config.yaml
num_hidden_layers: 8
hidden_size: 384
n_experts: 4
experts_per_token: 1
d_expert: 928
d_shared_expert: 0
hidden_act: "swiglu"
moe_layers: [1, 2, 3, 4, 5, 6, 7]
router_score: "sigmoid"
normalize_top_k: false
routed_scale: 2.0
balance_loss: 0.000397
balance_bias: true
init_std_router: 0.0373
lr_router: 0.0012
num_attention_heads: 6
num_key_value_heads: 6
head_dim: 64
vocab_size: 32768
norm: "rmsnorm"
norm_place: "pre"
norm_eps: 1e-05
positions: "rope"
rope_theta: 2290.0
rope_fraction: 1.0
qk_norm: false
attn_scale: 0.125
tie_word_embeddings: false
parallel_block: false
extras: ["capped logits"]
init: "normal"
init_std_qkv: 0.0235
init_std_o: 0.0
init_std_up: 0.0235
init_std_down: 0.0
optimizer: "cautious_adamw"
learning_rate: 0.000828
lr_mult_up: 0.781
beta1: 0.9
beta2: 0.95
lr_head: 0.00812
warmup_steps: 274
schedule: "wsd"
decay_fraction: 0.611
decay_shape: "linear"
final_lr_fraction: 0.0
batch_tokens: 262144
max_seq_len: 1024
doc_mask: true
train_tokens: 2697000000
max_steps: 10289
dataset: "wikipedia_en"
Below are experts of layer 2 (counted from 0) of a mixture-of-experts language model. Rows are named router (the router's row for the expert), gate (a neuron's input weights, with its number), up (a neuron's input weights, with its number) and show model dimensions 192-383. Each number is 128 + 32 x the weight over its row's rms, rounded and kept within 0 to 255. Numbers have three digits each.
Before each expert's rows: "mostly gets" lists some tokens that are sent to it at least half of the time. This comes from a sample of Wikipedia text that the model never trained on.

# expert 2
mostly gets: " film", " University", " government", " time", " military", " song"
router:056083167143108136166084117146107101129103097116176095146094098160159157127113109140112124136176146139121159153148123036116152126132144111104153113102160096120126056111170170113090098100103116106062142165135091145142158111068102103095098169132104160074107118191111140124177138130148137112118123098111128114134160134119138137170120113164123129096123086114084000119169152092205109132052099161132136170152138182118133150160104122149133133123126153172085110143149136096152130143163148133155140100074048148140140125119095140110073187157104138135128186135131084145075165150161177097
gate0:137134122098140088153147113118151154147153145122159164149165132105118128121105148168161149062131094106124115148065126161123120096112148088097069119155087136147072096136189137068143104126096120115090173123121103158112083169073156097083096167105179135119178223173134124122116126107114155121088150120177036139124125138216161158118119084091095138164133071126120125212165125102152141154132082108155169145110050155117134176128142130135157160157113140135149173101051090113115132110163095087109137054130170151179111124103081166116125103126146144154100178056132166113150117134118113101
up0:153141130165070166165170160140105073165112074146160153183177077165090138183095143167127163125104122187123099128146140108098110139141185124167068110137127135115176172141131145200118113119136161142173154112158129139139137154147131105087127138157180154156127111094142064197106106142129102085103155088176160110134111186110169048135139167131133067122145157117106110116162170119155089200151141118084187144125148104191116137111123143102106173167188126141120154141112174126169067149083080178142099114161126110145127229145135164178159065141130141138099164148116174201160135109133111079
gate1:141125143110093130063149170098088164105140150133131129138157128127127070142123026130074112090110167131083099117160132127124136095128146140069099120194144140110100125137162064091129134152158101143087068081166075100125157148126119126096138135143131158198102146153111103169149161115155157120109136178152126159129052118089092129173132170143157169089159140131146090057099116141142135143145191144125135136124134130157119157154123124097142132133135105144070084130077132122131152087160165128139152140147168151157149095124147122083104111119113144116169105131142149109166101090117153097
up1:123165138164121098091167153124147174121104180191125152122145138125136076160103166087082105134096147119128107126142106126132123093155103146105129130189129144066135152057165151169084101111162139111177120132134163069149088174139132149132083122102114094104165090143157122102136098123102121092126156143130130107147127151147142101108161126110118138193109146076166090125051183160141120123135146129142117097084167140101127144138073131072083109089066087111126190144152134153120102088105175141132093144131175114156177163114148108108089200194110144174146122152108112117182112088110105106
gate2:081149122121205112107171137197102097147151129117153100176084153109130143095111150147219114129110152096098164130168087113104131192087120102135117076040093060147063111084121109177125180135080156128134185157078122149064094129137154114131136180143096115115194161118095079185110062122121134106100151125154068125120138123069163084145098148144125119076114095140198131116144078112130118119097117154141147137140100151096199139119117145109146166119115126112143120117103122217143101106116115134135036086146166077121160103112111128138167145168116129122103102144124164103135038095124173119
up2:186150054083093139117138101119103114126188201139135123060105087107145101078152117171168135120077193079187132110122146178177224170129166082106126075107141100120079095122157127132137123064109139201144104167130108125130111161128127109127170150154160131148086152118106164176091134094178154081066120164115189126167110134159143075161120113165121178115107125094067195107046181119105138132161112151127100106176099169125090167132108137138109127128154126121125122178094153177115161168097176139139186155125135154162182104138134143138160078070142218069168106068161174119124124085144142143

# expert 1
mostly gets: " ===", ").", "s.", "\".", " ==", "es."
router:090069076120144152085153124117131052102138140132068147145174153136112144128150083111143114128198139156079182133166171149156152128128082093102135178184122120183094096110120071116163125131210086099069095089097100096129147167118105120127163120115109083167184124106107116136161121145107147128112135129098087177186091156193109160099161158113147140131151079133106138083136188076136161134189212155118176144105137137126113129125131065177150147131162089143094137081084139131126144167201168083165159142042049157177143164105158163083101137123157084059087113109114175178148106183127096025
gate0:075175156130114188166138122098140124162122130155142071106173115094047107131104129085134120163140094098091120099196198092150104117070045101101142167109138046123095079166123110126054121080125117073101111059159168165110113174157136116157092164106143113158140130123157156109131130103144146170120149099176185129116161144107159144153120143074124137086167087112122106115104098125108127134158165158110064161182160154135154150067093167156153190097077089136134128134166141199169134127137178096185096117079126076162176150121112095090105134116151147165104105161132108108125154124192135092
up0:101157093169151183154117079134142120106140105158131162140143165048127151177126118172131123151155150123150107078154144150083160117096148123204099155190121112171198127152114095148063131094076182112128138156108168113088132151092161088125116142169143123107135109125102151139151157130094097144147085058152160058137137142120134118109104162116169154087114195057155148155119113080120134162095083054146071125133137139134146063115172123100172121123183105185195080103130164130128160111098149133139125163127114106118085174164151089123152114137126146128127083098146146083099140141124123185
gate1:128129176128111106159161097098165180123127153162138156117077159070101139137096120186148119124152167118159076074117132167094119167121163100155224145135127140126150090122099153102216120141145171138116185105182148145116155146059079107101123098147124119114128143125140091123150164129174100132137089120134137142156118145107121149195103101114166142128159126072187078076104128144102196089130170136147152131152038069152126165136115070113127134138104125172139126174087162109107070148141086109151135097187105075057138137126100155102101169141159163125141049185104130126129134105182120132
up1:102169114160168121135048151093142153110132185072149133101190133137130180102171187108113130139092130151228144103118157173081140113144088099056068103095078087118106138129144166127071150130101124136112124127132113122126137129120152121094117175126161114149150115147086050199175087046103150113174150158088167176124126168118157098109169118161129142068177138153078138159095154094110062160123147135157159106166187158101138100142156136075099075099131117180151126089159158116154034096123137147120125121105147186147165125160072121182116132146126115171134164149096118140135088113122107121
gate2:191153091123115172152116120156143168165179122108116159107104112111119138147129119073133167150107113079086081113109158059157174138093106132135127094139144081099127135132144159114097130138114133149147140137123061153095141144104174094112128123171085149074139130122092130158131129090125119092137117136108109098156178080151099161162140134134183148042083169106115089119076173092106142172116127166097151133127096138096168147093138115141153109146105057158162109129140146152094078099216138102189092145167086165149118103116131098158163147161139109109133180137137141096113076177135133164
up2:126151133133155123081121072115110103070075143148111190137191102125110103068150078102148139144129119119115127201152084165131178204094151140146073123123083100160134142117103123092152102118111103155079115128152137096183116138154155124107160151104099142168092111084082138101136147161093049094121150196173154131172136171103113141103180145159123166167127124186207074148145089139178156105112146160110156133110111182119095105176175097118079100112138127132157157129086150120109123131094103114149143063099200118115114178133146140185137091092142095161093110072146149165097148089121110086

# expert 3
mostly gets: " | ENG", "| Party", " (age ", "; A; H", " | USA", " Joe"
router:118192106157094152160119146196126131141130131119116136069162113151125154136190094106137102132143176079108127153162121080120191138122126124087139062154117138123150051147107010137135117120163105146118134115099175099085140141197135090125124138106148146175086169116125097151105098151125123142150123151139119120141085120065162116150137164107166141138123144103105110129144104163177123151115194153083153143159105142094174146126125111103151146120148084107112139157124119206102140108189112123115183097089114175116126122114174113176112146092171127117124118095112141117070056090150170133
gate0:147111169126098095155094151066156182145109081123134191158100182104120160095125081144138196173147108102132083147150103112150197087187077095159147195147097131121131090154138129068101123111112111119130081138139074088146138027132156104103147122113155121165095198119163109124136122147117097125080175148119130139142096125129133100199123112147157114122092159162105151059147135137130116132213116167083111104102155146086140144101150077125133203114126114137100165145121198094110167127099155068206129140112110134093112136155095090082080151178145145152121145083109103108124169117166122112
up0:167124158112111104154151144140150130155120151149111111111083090082044148162123129133134165083125158081084116080061106110093144120119129158083118078150104135099121115106182146085166146118131214134126096150155151107119086144094136124152113090178101097130095143124164152085057143119170100146151106081081122106135163075202078103149159070130096079131088159143161111101171099134052129102092127203090163166130124134113142111209133140088136087213110124189142109106122095067087201103139113131130117121120133093070080161144127166146132112161138080138162179084182126113174075100098124099
gate1:108110136112164118110153071124118147131177126110121161133072088090102131184127108078159128127126146061088090129096145138109164140124124073168125128087049176128140109159087174166158097149095131091134123091123177129130179054161087177148110125091155115190182163126138171135134079138156155118095167107123149075075171144060109158103094130135083186139144131136104127133143117085161131088144094126113137147101157156207078098134156132160111113178163110135116131043100151135152131115200137091137122143142129135094145166108175115138091107105163148196126133158155165091142151123124130167
up1:170118166135162144128115087138167158099074109137161118142184145140120169162149159197084155127114175152152145131152114066075130164161108149085088122139144115052128127079113157128128118105104060134100080174139073131117117102135148080100098141145101095136094124075117110180148148126081120133052181129150180121105158123187159117067125130165119073085177169151169180085115138151150097161127137086106123134125130056143125127081083092124106131109148089194124121157163103125112116182065089116116173142173148173155127158162103108159173133109116114098124124137129077142101114148196135183
gate2:145104157107168177088110115092076121128070134080149100117138127187122092106168092171152076176130161156133160151119176084092167111086110159152078163160017173121107173099162155147149118083131139095098130093134119073088098123138117129140100116118182103163123189166109177093164130135159128164154099112117189119133095083124096148133125089152091126121151213137084197142162080081135146112121090149170149109109169125086119090143141120140117072105115143171124111159211154152115108122087125176089100129135139117154151141158142195079113162079122151102108147098078131177165192133221125141
up2:150117109188166102155175139115160140086099135099106094140142108081136142162146206160087166128155128137189146154132134147155133179107145138115127255094111130096074139128177150157104123140149154139116118175163111133087148092125140110160063120120067145185139123124167098137160145155122128142144205119103116120128161116116117144071107164110124148150103089115106121153117099111162131103135160156093118112144139152123088164160141129100132110161167151120156096088128121152141059144179137097126136143075151089122105146110104135056176122126103114108101162114133138118153064151047092118

# expert 0
mostly gets: "′", " and ", " its", "°N ", ", who", ", which"
router:149127145150087139084157157140158151203124129118100114148111073132132119186079096135140104091155108149112148160153147117157086121096120193133118149132126138104075081164196097136123129174075082162108128100184109110120157041104192103152150092152148178126143124142170138089116101138140118148102183141142068216114153098128127134114164125110189160115159167098125085120119102086140163154118156094137085122118134164077117152051098118153152144117126095102116093129138149139116099187141109180155100127146146145137142155148136165136154158131117112168118109107087179129157103135077118110
gate0:099066144133090156125150149097158115115099110157151123182162143095170128116103150145147126152165074143137131097114142133160130121125191103091149178098146114126154077090108141141068126167080111101146159116129122114128129157046111068135088129114115091113189103092141109111099139114115169118134136155151165125095109169113177108114074199152130138113073131165183123115182093172127110125065112149151142110079203071088124069134113094084115136117156114140130104115101142126145105153140088133127077149116177135115108162149157116119105149094141081143140119089136115134110106180163136138
up0:135154132130131140082114066146146176109140125126082160184148134148137113174117131105087122142062142111134143092148124134078129110064109094157085104118119080138153114166089114122191154112166137164157093160077125141086153157134110115087135150136098128160178114119127127121201132136114139041172111159122165182126108113103130048090129074128123147101090154173151149084125159122086153118158130158130157083160142140137069119090158102176239085197098085116127193090108110155124109143151159083140175148116088134138130125123112106163078119142155093126158105094193125148162181157122122107
gate1:092127167176114118142189150114125133091115116072142151195129152141097188196129085147124104120138127049130129149169152124126153074144139185135095117178128128113157107149136112071139134154164130156120117137137205090110125142115098146119063086162136091120115083135138101182109148152080132147100165089110168157141132134140204117144080143111151138181106177139112162147075093115124158107114153131096099166168131186158138187173124116189139096116145194111112118118145177097106153146146109090159123079087127160146056178114164140179135129114108144143255135128119165155155114148140112089
up1:160090102075087091115163129151187085085117198146142100208148081179091088106139164171084076124113171107162120087084156126125135162076172111163140125135081195132107090057114124114086159175099183105114114097178092127148147145108125153099117154149136142150085158129117163165105090175107168101141144131167146099178172125124131118179140118119166110090113140106175158110136150118167158137158119154154101115151129129121075118145133109117169151139125120113143179111142099124158061128172121138135147120136107101187154072109110171084105104104191113112180147052116187068102105126072136170
gate2:166133139150174178103074151184138163122160124060142123124117148142170150140123130122122105126169175128186144125159189092135134135106153156163162134127163121138142148047202104151088110143133144082143153046138108168097153119144121098160105099094130106123083164176135134140162121121109142104111129134096139120075125156103158097133095146069143124130154094113115132099114155140166148164149146156143123157140158187085090127197162012153124177083138167106161152169167101064122132153128096146109155078147035123151102161138193144147108114159111132162147139120104093105151148079168189073
up2:048114064136111044145196085127108139110122124159117147134143099148117117137114142206151148074062158150107161154160127108127135164179149096134126039156169104132123162144166125113149139176132101145158157143124182091101146122113108156075202145117162137087167083127157121123141207089078134142097129151087079155146137110129171196130079121174149141105146177134110129125165074204176078113110119145105103100134087099102156112142110174122074109085167040115119112137085123150175127130122117128149110165101092132112142155156103191144147135081160126135132067074127157160101086126120141196